From a checkpoint of a small mixture-of-experts model trained on Wikipedia: a variant of Muon for the experts.
Below are experts of layer 8 (counted from 0) of a mixture-of-experts language model. Rows are named router (the router's row for the expert) and show model dimensions 0-63. Each number is 500 + 40 x the weight over its row's rms, rounded and kept within 0 to 999. Numbers have three digits each.
After each expert's rows: a language model's description of what the expert responds to. This comes from a sample of Wikipedia text that the model never trained on.

# expert 4
router:519512557502555525559478488504525495488442496448497522504510521534448591453533584484423472506475448485446461459472592562500478513515514521480505537502460509532527518446450490531404549537506568
It responds to: Numbers in tables. Small numerals and pipe separators inside statistics tables, such as sports standings and league records, e.g. | 22 | 20 | 2 | 0 |.

# expert 10
router:512571587544501480527433577465457545462488448533479556429555486526451509473523473562510531473530495484511478484510484504512514477458491457383486540424463514525558516511473457482463467496463412
It responds to: Punctuation in lists. Colons, pipes, dashes, brackets and arrows in structured lines like infobox fields, list items, and table cells, e.g. Mayor:, Language:, (2016).

# expert 7
router:486512472503517511497503505576464517457524561509485547459531572516489551506462497502544543520510540543489542443469420404514476532511499443487599522483443545442507442573427504497526498525447548
It responds to: Determiners and possessives. Articles and possessive words after prepositions like of or in, such as the, a, his, its, their, plus possessive 's.

# expert 5
router:512480494507501440571526514499445508512527433457519446556532554593537513447512540515526455405454522488505459495534543522520503493430499480461473482548561440505537517482533518499483466505451499
It responds to: Table cells and first names. Pipe separators between table cells in sports and results tables, plus first names and US place words such as John, Paul, Los, New.

# expert 8
router:594472551503548513560463567463500512417494466600497478479560467480524576548506525503473498538447450471521456535497477459548419553548497520443467487483543449526514538478525614493573534511469447
It responds to: Politics and pronouns. Political adjectives like Democratic, public, Liberal, election-table pipes after Party, and pronouns or adverbs such as it, there, them, not.

# expert 2
router:483438546448511520527451474424459459446462525540491530580489446457488451475489477530564484554501523582495471477542473565496475484518502487536473560514467486509436497485506552489508504460520522
It responds to: Derivational word endings. Middle and final pieces of long Latinate words, especially suffixes like -ation, -ology, -ism, -ment, as in regurgitation, hallucination, Administration.

# expert 14
router:531488437559545515560511462480553584437553479515487539526512535419474489472516492509516544504494513519527553549495458509437466535555496434510480486520470535482485500448535596438477491468477509
It responds to: Auxiliaries and infinitive to. Verbs be, was, is, been, became, could, would, and infinitive to after words like designed or easier, in general prose.

# expert 12
router:532617539438483453529502558425480490447509521496470453495517549507519547528584502515550473534521460443482553552532513487513522434453467536445528517483521537507492517474534557544442434477570430
It responds to: Biographical and descriptive verbs. Participles such as born, located, known, released after was or is, plus commas and It opening sentences in place or species entries.

# expert 15
router:494498388472495509503490446501584541611483542531487522549478439562532504559461530534431481528534487454517531492490498486503522480512514491489534485511446442570506515482457432498501456458542577
It responds to: Capitals and word-starts. Single capital letters, hyphens, spaces and opening parentheses that start abbreviations, codes or split names, such as VK-107, R&B, St.

# expert 6
router:443508480517510457465554444503546498434573462482474484535395522505451428477494483478458525426534464549489518543483529466527441469464525477579499494486518477425559505492485449499504455528486479
It responds to: Prepositions before phrases. Prepositions such as of, in, for, with, during, after that begin a noun phrase, often before the, a or his.

# expert 13
router:530473554472507456557486540441492552407471497592439514454577543498461481554556556519490483428449488560476468473533530540511512482533474514492437479496521575530416533451502532462493531492541499
It responds to: Sports and competition terms. Nouns naming competitions, awards and results, often in tables, such as Cup, Championship, medal, Team, round, Candidate.

# expert 9
router:445527461543472540437540419573507486577466463431497461453502570446498503455534411491554585512512517522465508489475517481504506485496486572495438461499481524486488482550537435473520518425456501
It responds to: Line breaks and sentence ends. Line breaks, periods and heading markers that close lines, list items, headings and taxonomy infobox entries such as Order or Clade.

# expert 11
router:537375356478507506408496373531604469634469425473482440503438505508519472491513548524459490494488496489492435466507501473510531518518530529512461470546474495551543543488486491501486452441543516
It responds to: Row-final pipes and headings. Closing pipes at the ends of table rows, table separator lines, and == heading markers, plus infobox labels such as Born and Founded.

# expert 3
router:519607546465520452516543542538382472496550435501575446462498551511471523482479439552535469512531493466537548531520526527528514507465437429542518531456518516512465527460523468415499545589496425
It responds to: Clause and list connectors. Commas, and, or, but, semicolons and which joining clauses or list items in running prose and citations, such as "play and film".